config.toml
d_model = 192
n_experts = 128
tie_embeddings = "early"
steps = 3251
Below are experts of layer 6 (counted from 0) of a mixture-of-experts language model. Rows are named router (the router's row for the expert), up (a neuron's input weights, with its number) and show model dimensions 0-191. Each number is 128 + 32 x the weight over its row's rms, rounded and kept within 0 to 255.
After each expert's rows: "gets" lists some tokens that make up at least twice as much of what it gets as of all text. This comes from a sample of Wikipedia text that the model never trained on. Tokens count by the router's weight.

# expert 27
router [177  76  87 113 116 135 127 169  94 143 149 122  95 110 130  33  83 168 141 126  92 171 134 119 135 129 129 139 156 174 152 147 126  85  98 108 106  69 106 143 119 121 148 128 118  61  79 143 111 190 107 112 149 170 130 103 112 157 133 159 177 103 102 122 110 163 148 102  99 134 119 108 134 124 124 173 196 155  97 109 115 140 143  97 180 105 129 145 137 141  97 108  95 149 174 127  95 139 121 158 143 123 157  79  83 184 139  79 169 135 132 188 125 157 106 115 114 192 131 122 193 157 100 196 132  80 138  83 171 140 125 153 134  86 125 154 114  60 114 128 143 138 164  96  92 148 196 103 210  77 153 107 126  98  76 105 123 129  88 100 181  85 151 136 112 118 132 170 106 150 118 133  87 160  88 113 215 156  58 144  65 133 108 104  92 132 141  86 140 106 148 126]
up0 [151  84 101 126 146 100 125 148 145 136 144 128 177 159 135 100 146 167 100 147 100 101 160 162 158 109 199  93 126 154 136 117 155 109 124 144 151  48 167 146 146 192  89 119 140 107 166 103 102 135  70 121 143 133 111  99 136 135 160 110 119 143  92 107 136 134 139 171 121 129 169 170 136  99 123 113 173 128 146 146 135 134 105 183 154 120  76 120 120 198  91 163  71 103 131 108 114  90 142 134  68 111 239 128 128 195 113 163  69 194 174 164 123 101 125 131 156 142 149 127 102 103  62 165 172 107 153 144 156  91  94 148 157 102 169 103 132  80  74  72 109 165 143 115 152 126 118  96 133 113  87 162 110  67 102 141  90 211 153 149 108 102 155 144 128  87 147 114 122  78  87 136 107 104 164 174  59 218 115 147 123 124 116 143 124 123  74 100 132 141 142 140]
up1 [113 159 136 151 143 158 105 228 184 137 128 135 182 119  76 105 116 115  90 129 136 113 136 140 166 100 107 109 124 136 138 148 128 116 157 145 117  93 112 166 129 177 236  90 147 172 128  83 130  81 144 164 126 220 115 108 158 140 108 142 185  57 108 134 133 132 171 102  79 120 183 119 117 166  98 196 101 115 159 152 143 152 150  85 156 144 145 151  99 157  62  94 145 206 117 135 172 137 125 135 122 157 161 156 155 124 135 136 124  54 105 128 195 107 183 106 129 140 142  55 121 147 143  78 159 156 126 123 103 127 115 139 117 134  61  92  80 163 109 114 148 168 106 144  59 124 187 102 144 186 109 119 133 127 115 153 152 122 120 183 184 161 122 135 150 127 123 149 126 147  70  81 114 122 141 145 163  86  92 165 125 116  91 129 133  99 113 114 119 135  90 145]
up2 [117 158 116 152 119 126  94 128  93 119 152 150 106 167 107 145 175 113 120 123 107  82  99 166  81 162 149  97 104 164 117 118  89 158  91  96 125 141 150 149 130 165 123 133 135  94  92 143  96 135  44 127 121 110 106 110  98  50 210 138 122 179 170 119  60 118  93 204 147 170 125 145 148 215  77 157 131  74  96 105 179 136 116 148 194  38  88 134 183 101  97 107 193 128 127 116 138 110 121 161 137 140  74 138 116 116 153 115 158 166 136 113 118 133 122 124 158  73 118 123 114 149  67 139 127 173 125 110 154  68 151 113 112 101 139 198 142  74 124 132 114 130  67 137 110 138 159  97  63 136 125 136 118  69 112 103  70 166 111 123 170 104 154 145 120 100 149 152  97 204 125 163 148 127 115 147 105  98 135 110 147 148  80 103  95 139 142 101 146 153  82 159]
up3 [100 137  54 154 153 138 122 118 107 144  99 153 126 182  91 167  43  83 123  70 110 139 104 130 138 115 127 204  54 178 140 104 141 123 130 165 103 156  99 131 127 118 112 118 185  75 164 104  98  38  82 133 118 142 124 158 143 124 101 163  90 104 135 157 139 133 152 113 120 131 170 145 119 104 171 136 169 102 151 110 111  96  80  79 110 101 126 141  90 172  91 167 123 164  99 108 147 155 141 175 156  48 146  94 155 114 158 147 100  89 136 118 123 140 127 108 166 167  89 116 180 123  93 109  73 113 133 146  80 148 137  96 103  97 157 173 155 158 112  68 186  85 124 121 107 189 152  77 130 112 121 145 112 110  66 138 186 123 112 150 192 125 131 140  90 107 110  64 122 138 180 151  90 105 148 116 136 130 180 145  67 169 143 170 138 124  76 159 133 132 101 160]
up4 [100 155 139  72 137 150  83 124 115 108  55 126 137 120 151 134 118 122 109 178 126  78 171 126 130 146 220 128 116 124 146 101 103 182 124 105 182 165 127 186 128 146 112 143 118 110 111 129 134 177 149 103 166 149 152  55 155  96 128 138 106 138 126 127 166 116 181 102 125 127  71 154 194 124 144 142 115 125 176  99 113 156 160 112 206 140 108 140 129 176 125 131 142 148 150 112 118 178 151 114 193 107 197 118 200 155 109 160 149  94 150  72  31 136 111 179  94 112 111 121 100 129 107 180 116 114 100  74 219 131 173  91 176 130 169 155 153 121 183  98 130 148 133  75 135 131 166 137 137 151 105 143 123 142 142 193 144 147 112 129 122 144 100 113 106 116  95 150 129  87 126 160  64 115 136 100 143  44 101 177 132 130 138 107 151 149 147 149 140 107 142  73]
gets: " F", " C", " S", " D", " G", " M"

# expert 109
router [139 132 114  69 120  55 142 119 158 129 153 116 154  73 165 149 142 121  92 114  98 118 111 176 174 103 122  99 138 144 104 132 146 125  98 108 170 170  66 194 152 131 178  81 129 104  54  43  97 118 140 151 107 122 169 113  99  95  53 220 145 176 164 109 149  99 135 140 154 115 140 126 113 128 111  93 126 145 105 160 190 122  65 123 145  94  59 122 115 136 125 141  95 146 112 154 159  96 161 140 110 121 144 108  67  96  95 176 101 113 115 103 108 141 170  95 183 111 154  82  79 115 112 163 154 127  64 153 176  92 167  92 150 165 145 164 145 118 113  97 191 157 121 117 189 103  97 139 150 170 156 132 116 118 101 115 104 106 124 151 144  94  92 125 116  81  94 151 126 126 146 114 136 116 104 136  85 143 127 162 112 142  87  88  80 101  91 145 138  79  51  86]
up1 [154 125 143 108 122 137 136 115 111 116 105 121  66 146 141 137 145 136  88 142 130 131  43 142 132  40 115 153 148 151 153 133 100 105 199 165  99 108 124 150 155 180 169 153  85 119 127  86  96  72 165 126 114 121 126 102 152 131 108 170 135 128 154 146 151  72 140  83 128 117  83 143 141 157  89 142 162  82 180  98 133 133  83 160 110 102 136 114 144 115  89 101 141  90  68 135 124  64 134 157  90 118 145  59 100 106 106 174 148 144 175 148  78 140  97 135 135  51 156 119 156  92 145 146 174  68  97 116 131 113 187  93 132 104 138 148 160 135 121 154 107 151  96 122 123  12 120 123  61 139 164 115  88 114 165 159  92 171 146 133 143 101 112 173  74 142 134 160 125 181 131 111 135  97 147 206  82 101  86 142 112  89  91 138  83 159 135 118 156 123 191 100]
up2 [126 107  94 120 155 143 136 134 136 115  96 124 141 151 152 108 164  85 131  89  68 127 148 121 132  80 114 138 161 100 159 115 189 192 121 149 122 133 247 107 116 105 172  79 125 160 167 151 149  65 118 157 169 121 138 158 143 139 132 145 102 163 145 167  91 114 111 116  32 136 114 192 100  85 111 161 107 112 129  73 198 125 112 120 130 219 131 106 121 208 132 123 173  74  91 135 138 111 124  99  66 150 113  56  90 125 113 146 136 140 132 124 142  54 116 171 137 130  98 155 122 150 108  99 180 138 103 103 147  88 143 119  88 142 100  86 140 113 158  93 175  90 186 138 133  87 149 130 138 112 151 126 181 168  84 168 142  58 116  96 139 165 166 145 101 154 127 149 134 162 110 183 139 142  70  89 140 124 148 120 121 107 162 142 100 155 139 130 165 124 158 130]
up3 [108 120 126 145 152 172  78  73 116 123 118 138 101 134  93 107 123  65 144 114 160 123 106 133 140 120  89 190 154  85 142 121 154  96 197 135 126 130  58 131 165  94 104 134 140 104 170  96 141  72 143 148  85  93 148 120  91 155  84 101 113  71 183 209  91 159 124 109 173  81 153 139 100 138 167  94  94 137 132 143 194 153 143 145 132  76 137 154 102 116 135 149 126  54 167 135 170 139 123 176 179  69 119  90 112 106 135 139 137 121 149 140 163 165  65 138 103 144  75 170 137 110 110 150  90 148 112  86 140 102 169 162 143 163 109 140 122  88 122 126 223 132 108  82 128 162 110 183 131 155 147 117 142 152 191 107 106 169  91 190 134 163 113 156 111 145  89 161 153  97 166 161 105 152  68  75 167  97 110 173 140 136 160 109  94 129 125  66 140 117  93 114]
up4 [ 64  85  57 182 186 131 108 187 104 116 185 101 165  91 216 143 106 145 112  75 166 136 118 168 107 122 126 165 150 112 142 172 133 147 186 131  88 155 101 150 148 164 111 132 188 147  66 104  69 112 102 118  97 161 147 164 127 156 107 137 136 148  86  51 128 128 153  92 139  57 164  90 109 172 135 102 107  78 125 130  85 148 104 114 161 158 106 104 125 106 176 131  92 182 108 146 151 103 142 106 151 182 180 159 132  78 119 104 136 167 123 105 129 197 111 116 157 155  99 151 158 154 118 159 122 123 155  92 154  62 100  87 107 189 135 168 127  92 113 187 182 134 134  82 116 149 101 118 110 149 114 121 155 116 103 134 130 127  86 155  93 169 136 152 163 106 125 178 134 151 105 139  95 120 105 144 145 104 105 114  79 135 100 134 121  77 131  92 169  87 114  72]
up5 [162 118  99 131 166 130 123  43 134 138 191 132  93 134 170 112 138 121  99 137 105  91 118  78  74 171 158 140  94  98 109 103 159 139  97 115 107 125 122 116 122 152 161 102 121  84  62 120 169 174 126 162  96 159 151 130 121 132 140 107 120 127 127 126 141 118  83 130  67 179  53  78 109  53 151 172 128 161 119 159 111  69 166 156 142 121 134 130  95 140 199  89 148 116 133 160 111 116  92 127 139 125 160 188 176 154 147 113  94 124 110 135 126 107 204 112 111 120 132 199 153 107  99 138 116 148  94 138 140 132 160  81 132 191 192  97 103 107 151 152  84 116 160 196 156 150 181 159 127 114 159 165 173 135 161 103  58  74 135 128 153 183 146  88 175 127 148 122  90 131  71 156 135 128  77 152 104 113 158 143  60 156  78 112 177 139 144 142 120 153  88 111]
gets: "y", "in", "ur", "ar", "th", "tor"

# expert 101
router [123 148 130 135 162 155 146 197  86 130 137 122 151 178 111 149  70 159  90 163 130 107 103  98 186 205 182 170 130  68 173 103 192 135 116 120 101 153  48  91 148 116  97 100 127 144 120 147  92 122 129  96 183 170  97 150 121 157 155 146  71  76 134  63 134  65 184 154 110 127  85 148 142 130 152 100 131 148 145 109 132 139 136 133 144 137 141 104 149  99 175 123 130 175 106 144 102 115 108 149 116  88 122 182 130 173  81 170 131 122 100 153 105  68  95 134 120 141 169 101 204 129 153 170 131  67 142 117 120  59 162 134 131 145 158 100 120 159 135  90 156 162 121 140 128 107 108 170  99 126  99 166 136 126  71 133  63 142  83 196  71  97 127 198 108 105 145 151 137 151 171 120 189 183 125  94 151 148 145 135 104  91  92 102 125 100 146 134 160 123 152 127]
up0 [ 76  71  76 135 109 107 148  81  73 163 157 131 123 171 162 119 112 111 105 155 101  93 160 140 192 107 228  87 160  96 131 100 140 128  81 139 147  54 128 148 164 184 182 159 149 152 100 131  99 158  88 145 144 207 148 120 159 116 137 173 134 120 159  69 165  90  98 105 124  86 121 126 123  97 108 137 132 112 147  93 117 145 129  93  83  98 142 142 124 161 136 125 143 107 114 148  95  46  90 114 121 123 126 113 124 103  56 116 117 136  93 145  95  94 165 127 144  74 177  87 144 135  99 147 115 158  98 113 112 142 120  62 109 103 134 133 170  90  94 171 108  77 175  93 150  81 150  93 131 114  85 129 109 127  59 181 187  96 135 156  87 161 178  86 131  85 120 133 119  97 133 125  85 139 106 135 106 175  57 152 108 127  97 135 166 118 167  80 130 129 108 120]
up1 [122  91 137  91 141 126 131  83 105 103 133 130 160 137 116  84 194 140 134 120 170 142 176 112 125 146 133 127 142 144  97 121 128 144 135 113 194 104  81 131 138 139 120 129 110 159 170 126 179 121  77 121 114 114 103 125 137 130 210 126 174 157 178 150 127 121 100 158  94 128 113  78 117 161 143 138 115  76 118  84 101 188 107 191 168 122 113  72  71 148 153 124 148  85 178  98 218 150 118  85 104 153 106  96 106 170 149 141  83 150 155 111 108  80 116 105  75 176 148 195 156 110 120 154 164  78 144 111 127  85  88 148 115 137 134  75 162  88 147 191 123 152 126  95 188 160 146  99 135 142 131 106 124 149  82 135  95 102 133  78 103 144 173  78 138 232 176  93 123  98 111 111 102 111 158 192 125  91  78 137 129 188  98 103 154 115  66 116 118 158 117 145]
up2 [128 107  78 126  91  71 109 161 109 123 111 104 105 162  69 102 142 124 137 131 197  90 190 101 178 122 162 188 124 118 157 109 131 130 129 160  82 145 145 179 149 160 105 117 156 146 105 127  68 133 129 141 165 105  61 148 149 180 130 149 106  60 115  99 185 164  96 131  97 110 154 160 107 130 146 134 172 167 178 108 161 115 116  92 136 145 121 162 149 105 181 154  99 147 116 112  62 174 138 115 102 123 169 134 164 158 119  88 119 104 120 142 182 104 143 178  74  83 128 126 183  99 104  79 122 137 181 123 193 132 130  81 104 155 175 169 123 133 134 120 135 143 111  87 166 164 165 193 138 106  89 142  99 207  96 112 113 114 152 173 165 153 146 107 129  86 105 144  87 177  86 187 181 134 106 119 153 164 106 169 135 153 144 203 145 125  98 132 180 136 106 115]
up3 [129  88 150 176 133 141 102 103 146 146 107  62 167 161 153 119 118 108 133 168 147 135 104 103 133 118 152 157 161  59 166 123  97 162  71 105 134  65 110  72 109  63  91 152 149  98 106 148 122 189 110 137 132  47  84 119 134 114 135 202 113 147 156  96 110  74 117 110 157 144  78 107 125 142 156 126 151 123 118 129 115 126 177  92  63 153  84 122  86 104 151  97 132  61 143 108 145 131  65  45 141  78 132 105 157 132 120 135 194 133 124 173 109 123  57  49 122  64 182  78 186  89 111 122 162  91 113 201 144  95 102  95 143  88 138 100 103  99 122 150 143 106 115 112 138 144 119 124 147 152 145 168 145 143 146 140 156 177 114 101  95 128 135  68 125 133 113 104 138 138 130 151 125 139 132 131 123 141 151 109 168 144 134  62 203 139 157 135  85 149 136 105]
up4 [166 137 158 182 114  98 125 121 110  96 183 196 113 161 168 159  46  99 105 151 145  89  83 108 148 155  97 126  77 130  87 132 143 128 124 126 117  67 105  92 117 149 132 126 170 126  91 137 120 142  92 138 121 108 119 109 109  96 155 179  82 136 148 130 125 179  39 148  94 140 138  64 168 138 190 142 158 125  85 161 113 153 108 120  94 141 158  84 108 123 112 142 150 138 104 106 133 171 119 102 118  86 103 139 165 157 139 142 128 112 106 145  41 131 166 170 152  71  90 151 177 108 121  86 139 134 123 103  86 141 116  95 147  92 155 142 144  73  88 160  97  93 102 100 169 110 181 170 139 118 176 126 151 151 130 135 168  94 126 161 143  17 118 191 145 153 134  77  79 149 111 141 108 115 133 145 161 187 108 145  86 108  94 136  96 173 113 122 132  54  87 104]
gets: "g", "vi", "ro", "re", "ru", "udi"

# expert 121
router [147 136 122  97  98  73 107 108 123 102 192 128 116 134 160  89 106  91 180 138  86  93 103 142 161 113 151 133 191 180 105  96 126 159 149  79 141 187 184 126 172 115 174 102 161 118 135  72  59 191 149 159 106 134 110 142 148 152 177 145 176  84 136 135 172  82 130 109 165  68  97 137 164 141  91 145  62 133 126 143 158 116 101 133 118 155 140 112 143 185 139 142 120  65 160 124 187 114 136  81  99 153 133 169 131  92 157 112 142 135 136 171  98  94 198 161  91 171 118 135 100 151 124 132 135 175 165 114 122 139 130 144 143 112 114  98 138 148 185 111 124 115 150 134  90 176 131 146  89 132 123 201 116 154 165 237 140  99  69  65 140 127 106 207 164 101 109 119 132 118  95 123 120 108 122 137 132  71 103 108 146 190 135 140 100 155 134 120 167 104 121 116]
up0 [105 121 124 149 101 118 162 148 166 178 179 136  89 164 139  75 119 108 145 195 102 139 107 118  85 166  91  93 117 154 134 108 199 132 130 114 118 123 145  99 152 170 105 128 166 110 119 158 179 174 113 157 119 169 160 107 118  72 183  80  95 158  54 165 171 127 121  84 152 128 134 137 120 194 136 153 120  88 225 109 170 108  89 181 202 162  94 130 157 111 161 137 161  88 177 102 144  58 107  91 117 136 189 116 139 124 133 123 104 183 140 118  96 125 114 129 155 144  96 112 161 112 174 111  88  90 129  83 121 203 155 174 140 119 140 128 142 140 121 139 143 125 143  84 113 119 165  81 153 149 129 102 119 124 134 144 131 102 194 115 111 109 126 213 107 103  68  99 124 164 122  76 112 115  83 137 132 166 143 173 140 140 172 112 111  82  89 160 133  83 157 155]
up1 [ 95 105  95 155 145 140  64  98 115 141 148 113 169 119 103 131 165 154  80 167 115  86 212 172 103 152 100 123 150 127 127 142 154  89 183 149 118 129 172 136 106 183 134  68  89 152 143 194 168 153 165 158 101 136 166 144 131 110  77 123 143 141 107 115 115  72  59 138 126 114 149 145  84 114 132 168 168 121 111 117 158 104 126  82 109 165  97 116  69 176 162  83 153 152  98 120 109 163 114 131 156 104  76 124  40  72 105 173 128 179 128 138 139 167 126 105 167 111 117 118  91 110 111 108 170  36 165 120 126 128 139 141  86  94  90 119  80 152 110 184 100 116 147 124 142 153 125  81 108 164 118 157  96  98 106 102 141 114 188  51 103 163 132  98  94  97 162  98 170 196 156 135  81  78 135 105 135 122  83 118 143 140 161 148 114  86 132 108 100 147 167 143]
up2 [135  86 150 149 143  95 115 146 135  99 122 106 102 138 234 126 128 171 109 138 124 126 109 141 121  92  89  63 186  91 126  97 101 168  76  61 113  88 157 103 153 141 121  98 206 117 104 146 130  82 155 154 137 148  62 113 102 152 101 119 150 159 110 149 108 183 108 100 104  87 156  41 146 110  98 128  61 111  99  90 132 112 146 132  98 183 127 171 116 155 105  69 118  99 163  95 178 135 160 111 114 136 107 180 121  83 142 155 177 177 107 156 159 104 123 180  53 107 151 137 110 133 129  94  97 156 129 188 162 144 109 101 112 161  86  83 135  94 141 111  85 187 149 124 184 142 139 140  95 110  81 168 138 120 100 156 111 165  98 160 113 114 103 119 104  44 109  98 161  92 111 107 140 163 136 118  84  90  79 147 134 131 135 187 123 125 125 121 141 131 166 101]
up3 [145 181 165 182 184 138 126 130 126 173 180 152 150 158  98 119 112 102 130  85 128 121 124 159  95  57 107  90 110 121 151 160 125 141 175 112 117 150 173 180 103 111 106 124 121 127  71 148 135 119 150 159 114 227 103 129 150 159 112 160 148 175 113  99 131 163  91  86  76 139 146 136  93 103 132 178 122 182 165 174 120 139 146 160 128 124 158 176 126 174 167 141 118 159 149 161 137 112 148 134 131 125  94  97 158 180 169 102 150  96 118 120 166 156 152 116 129 160 116 119 155 151 173 136  84 161 153  85 109  91 145 118 158 123 171 167 193 162 119 118 127 171 129 153  84 128 151  91 198 152  88  98 130 163 120 201 116 103 133 139 212 142 157 150 116  99 139 172 161 155 187 161  66  58 151 169 147 149 138  84 195 127  97 160 152 129  61 151 106 148 108 111]
up4 [ 91 146 126 139 121  92 105  77 144 177 119 174 136 123  90  59 156 179 111 152 104  95  98 136  95 168 121 168 143 131  80 116 182 169 124  94 109 106 177 104 113 118 107 154 128  80  66 145  98 141 109 112 128 124 105  60 176 122 172 120 151 112  81 178 113  88 122 134 125 173  84 110 162 124 163 140 149 147 183  95 119  71 150 138 145 153  94  93 158  77 137 147 145 116 164 169 114 113 117 112 147 140 106 151 111 109 163 121  91 158  85 175 122  67 145 199 110 196 156 171 158 106 136 159 104 131 133 122  81  88 180  90 129  98 122 102 119 155  58 103 139 115 146 115  98 137 158 123 147 142 222 123  99 135 142 198 150 135 104 103 138 180 137 124 148 161 114 104 155 108 134  88 126  88 132 173  87 153  93  77  96 146 137 100  97 201  67 175 120  96 115  70]
gets: "ep", "y", "or", "ph", "er", "w"

# expert 16
router [146  24 136 139 131  95 159 143  79  95  77 127 114 154  94  99  83 136 150 145 115 115 131 131  65 178 109 147 172 123 151 166 117 123 111 147 151  70 163 165 139  99 118 153 113  89 112 140  79 113 145 133 162 147  70 123 107 141 158 109  82 173 153  92 126 123  79 122 117 143 148  87 112 129 149 129 134 139 105 125  72  93 164 178 181 134  98 124 173 117 141 146 122 193 184  92 147 152  67  68 121 138 147 107  65 101 160 154  94 132 122 163 127 104 130 142  96 139  75 142 140 130  78 178 103 104 150 107 166  97 195 146 106 154 187 108  82 137  83 126 164 103 148 141  82 174 155 110 139 136 159 191 135 124 104 162 148  85 143 128 132 101 161 142  93 102 157 144 115  96  65 117  99  99 191 166 150  97  99 103 104 116 159 155 106 147 208  91  87 172 166  73]
up0 [ 69 176  86 133  86 163  64 146 132 130 138  83 102 132 129 108 136 133 175  95 100 106 173  66  87  82 104  96 112 101 135 209 134 117 103 141 134 137 133 166 180 133 144  96 117 143  97 106 119 129  88 178 160 126 115  93 157 118  60 143  98 101 218 125 166 136 150 160 138 149 133 144  80 152 157 107 118 111 129 161 130 149 163 149 168 115 180 145 140 125 108 135 166 153 139 135 109 158  77 153 145  89 130 192 166 111 100 145 152 221  95  80  89 137  96 111 158  89 147 114  73 111 117 147 140  92 152 112 126 142 179 147 101 131 164 121 186 151  95 112 217 110 147  76 120 103 115 134 120  83  97 147 150  93 109 123 139 161  69 115 108  83 123 130 190 147 103 141 182  92 100  62 100 125 110 146 147 171 171 153 105 114 167 163 115 190 152  91 171 141 132 144]
up1 [ 85 159 143 166  99 114 120 139 138 119 177  91 149  70 179 137 145  66 133 113 126 139 176 155 124 121 110  56 125 117 145 108 125 113 115 165 105 100 193 127 113 167 156 123 128 126 143 168  91 186 188 192 139 100 122 135 109 150 137 160 108  99 152 178  80 172 182 122  51 122 130  77 151 146 131 126 124 208 129 165 141 124  83 167 140 129 118 189 152 116 128 109 139 194 174  93 100 117 102  54 144 119 165  86  97 179 119 106 166 120 192 180  77 167 133 132 128 100 144 105  99 136 141 123 125 106  99 110 158  98 151 140  96 154  71 123 135 106 105 137 102 117 135 160 115 172 168 135 127  87 111 120  96 140 128 162  91 122 105 133 144 108 105  98  86 140 103  69 159 120 112 132 151  83 148 189  89 102 177 207 121  67 148 156 134 136 200 119 133  77  88 110]
up2 [158 128 105 161 183  84 105 104 149 105  77 152 109 150 123 121 107  77 156 148 136 133 138 117  99 126 109  70 123 147 118 136 105 130 189 152  88 151 192  73 136 103  89 118 152 128 107 136 141 122 177 181 140 134 143 108 147  97 142 113  59  94 159 124  97 125 184 112 113 140  97  81 107 109 170 127 138 125  57 139 162 121 131  83 127 189 136 185 149 164 121 177  12 111  93  57 174 167 113 109 135 158 149 121 151 126 143  98 120 130 125  78 179 135 149 105  93 156  99 114 152 128 135  94 151  97 175 125 162  59 119  83 126 126 155 157 114 131 213 121 104 156 126 224 131 199 114  94 143 131 194 155 139 142 124 162 151 180 145 165 136 126 126  99 184 175 142 108 121 103 101 198 112 117 148 123 127 155 145 107 102 147 129  90 139 101 102  92 140 117 175 126]
up3 [176 134 177 150 141 140  90 101  76 114  68 106 134 114 151 139 124 107  69 199 132 153  99 134 183 182 187 114 110 139 108 178 138 134  56 102  71 150 176 123 129 125 152 109  86  95 117 116 143 169  87 178 141 127 101  98 151  78 101 127 119 138 128 149 195 122  81  93 145 174 126 167 114 135 167 145 105 159 147  85 179 143 135  62 168 109 174  42 124 122 109  83 106 153 157 155 128 147 134 101 109 101 127 119 109 158 165 154  74 155 148 116 100  76 164 121 146  98 105 152 128 112 139  99 150 132  77 175 124 132 158 124 118 151 172 115 143 137 183 137 123 100 111  96  96 163  99 151 136 123  99  94 150 141  68 115  90  93 190 122 162 185 144 140 144 109  74 126 188  78 162 134 126 193 113  97 151  83 105 134  89  98 164 160  93 175 164 137 114 189 154 129]
up4 [ 44 112 119 104 103 122 141 112 130 166 134 144 151 102 159 141  73 101 109 106 115  65 161 116  73 144 144 165  81 154 152 193 139 110 124 111  68 200 187 127 106 142 126 125 119 142 109 153 132 113 102 158 158 137 109 181 133 155 121  62 138 145 122  78 160 119  85 136 122 124 160 201 181 102 157 127 157 111  83 170 173 142 122 167 130 121 148 177 119 115  97 104 113 132 161  81  97 165 112 158 152 147 121 108 115 133  82  76 129 193 163 138 147 171 153 175 113 118 111 109 117 107 128 143 152 179 124 158 162  88 117 188 126 169 143 134  98 101 164 133 103 109 116 105 137 168 153  77 107  97 203 146  63  53 119 114 176 120 141  98 144 130 149 118 116  61 138 138  99 139 125 146 109 140 219 149 200 166 148 137 140 102 164 100 132 152 185 148 147  90  71 101]
gets: " de", " pro", " De", " Pro", " Re", " Ca"

# expert 5
router [182  85 100  95 217 134 104 136 154 125  75 110 106 149 128  87 171 126 174 148  94 150 171  85 145 124 102  75 155 169 175 132 128 107 118 165 168  60  99 165 131 114 142  86 128 105 136 119  84  99  47 125 137 170 122 128  83 129 119 148 166  92 148 120 122 154  62 152 146 107 153 104 147 165 152 174 170 126 101 130  79 147 167  96 154 164  82  85 181 127  85  92 162 105 141 156 135 116 124  82 167  82 149  55 153 130 181 137 125 152 156 155 132 170  98 127 160 142 204 151 108 140  96 151  97 107 137 116 135 183 133 148  95 120 113 140 103  66 102 149 138 194 115 115 111 121 170  98 171 125 172 127  91  90 104 119 163  99 166 106 104 145 149 156 139 142 168 111 140  95 160 122 103 143 148 148 104  93  85 116 112 173 177  52 148 119 148  80 176 132 122  74]
up0 [215 121 112 185 148 147 129 150 141 119 152 168 136 179 125 156 104 193  97 124 130  78  85 135 178 103 114 126 153  83 113 143 163 117 150 126 186 148 107 140 133 155 180 166 118 142 133  58  84 138 178  91 181 142 134 107  74  59 157 101 165 124 178 118 171 141 135 173 124 138 161 135 175 146 124 175  63 126 142 121 166 138 110 172 121  89 125 140 124 128 107 196 158 129 129 137 129 145  96 101  95  91  83 144 137 102  86 138 172 171 111 131 115 106 161 119  75 180  97 144 140  76 137  98  96 144 123 133 132 170  97 126 203 115 178 128 112 152  57 156 121 170  74 103 184 103 169 134 141  96  93 130 101 111 123  74 101  96 116 115  99 134 147 124 126 153 169 102 171 112 175 109  84 151 116 157  81 158 136 144  62  99  98 153 150 141 144 131 212 113  92 113]
up1 [162 107 172  95 154 142  74 150 140 142 155  85 212 164 177 142 148 130 129 164 101 167 184 139  44 119 145 170 211 123 122 185 112 121  93 110 118 159 150  84  74 128 113 110  88 189 156 124 151  81 119 135 177 155  84 127  79 129 131 102 144 128 154 113 155 128 180 114  86 162 197 118 143 119  93  81 156 159  98  92 122 153 107  98 126 115  98 156  84 171 136 135 151 121  75  57 154  81 101 127 101 103  84 167 103 153 101 123 135 131 116 187 149 138  76 148 183 111 150 145 130 151 124 113  86  97  60 125 146 111 150 150  87 103 136 128  57 144  77  84 100 164 132 124 115 118 100 140  95 146 143 101  98 100 100 127 119 173 139 155 139 121 119  93 177 140 172 167 119 138 179 174 113 128 127 168  88  95 117  93 157 160 179 127 145 123  83  86 129 178 158 133]
up2 [157  90 146 114 138 111 194  71 129 102 169 151  50 146 108 110  90  77 137  89 146 140 134 173 117 156 183 111 132 124 158 195 101 120 105 160 156 132 107 144 106 160  97  94 152 129 122 101 154 144  94 103  96 179 135 156 132 114 165 185  89 118 145 123 163 150 140 160 145 109 127 107  78 122  68  74 111  57 117  94 127 156 178  65 161  61  33 153 114 166 152 126 106 119  84 109 158 120 115 148 120 104 105 129  89 164 177 116 149  49  85 109 123 149  91  88 134 104  91 127 108 109 131 105  88 116 139 101 164  57 118  80 110 156 172  76 156 119  89 178 153 160  94 134  80 186 123 123  98  77 120 118 147 136 145 124 138 121 154 132 153  77 131 188 138  96 128  82 130 118 125 161  63 110 156 138  74 124 103 162 111 132 104 124 127 164 100  91 100  95 157 137]
up3 [ 81 114 134 104 134 125  90 114 167 140 113 102 140 121 170 119 163 137 159 156 124 111  64 119 156 121 141 113 121 152  68 153 171 138 125 106 112 119  59 139  74 161 107 139 136 161 102 111  67 128 124  94 113 122 131  73  68 112 111 117 148 162 141  98 137 178  96 121 120  93 116  71 130 221 127 110 184 135 204 121 103 161 147 110  91 125  81 160  75 153 163  66 161 129 104 122 167 155 176 157 122 146 158  83 111 173  93 137  84 131 196 121 135 139 193 159 158 118 111 110  78 132  96 142 174 130  97  89  93 102 152 123 175 102 147 130 145 162 120 103 144 231 113  75 120 132 203 130 115 176  76 156 136 104 121 164 134 145 150 126  94 133 100 126 134 165 124 162 120 202 108  90 172 155 129 104 151 134 117 128 161 201 162 130 153 101 104 106 132 126 114  59]
up4 [107 126  80  97 145 113 120 127 118 109 108  88  55 151  99 121 177 154 126 163 204 174 134 127 173 116 168  86 155 153 149 122 149 142 122 136 121 169 154 105 116 145 124 183  70  97 129 133  98 146  93 218 132 123 125  55 115 118 149 155 125 109 154 147 101 128 150 143 200 139 101 149  93 102 210 115 124  87 195 133 163 156 147 168  81 113 151  44  80 140 114 117 126 147 157 148 115 143 147 137 162 138  98  89 122 102 152 175 139 144 156  93 111 133 166 141 111 109 155 102 150 118 100 150 159  84 118 129 137  95  48 108 167 161 147 122 118 107 117 144  70 145 123  58 160 153 114 115  69 130 108 135  99  84 154 159 151 159 149  96  71 120 191 109 127 126  92 210 145 104 124  80  86 156 168 132 158 158 142 126 126 114 132 159 150 144  85  88 126  52 150 179]
gets: " S", " T", " K", " C", " P", " M"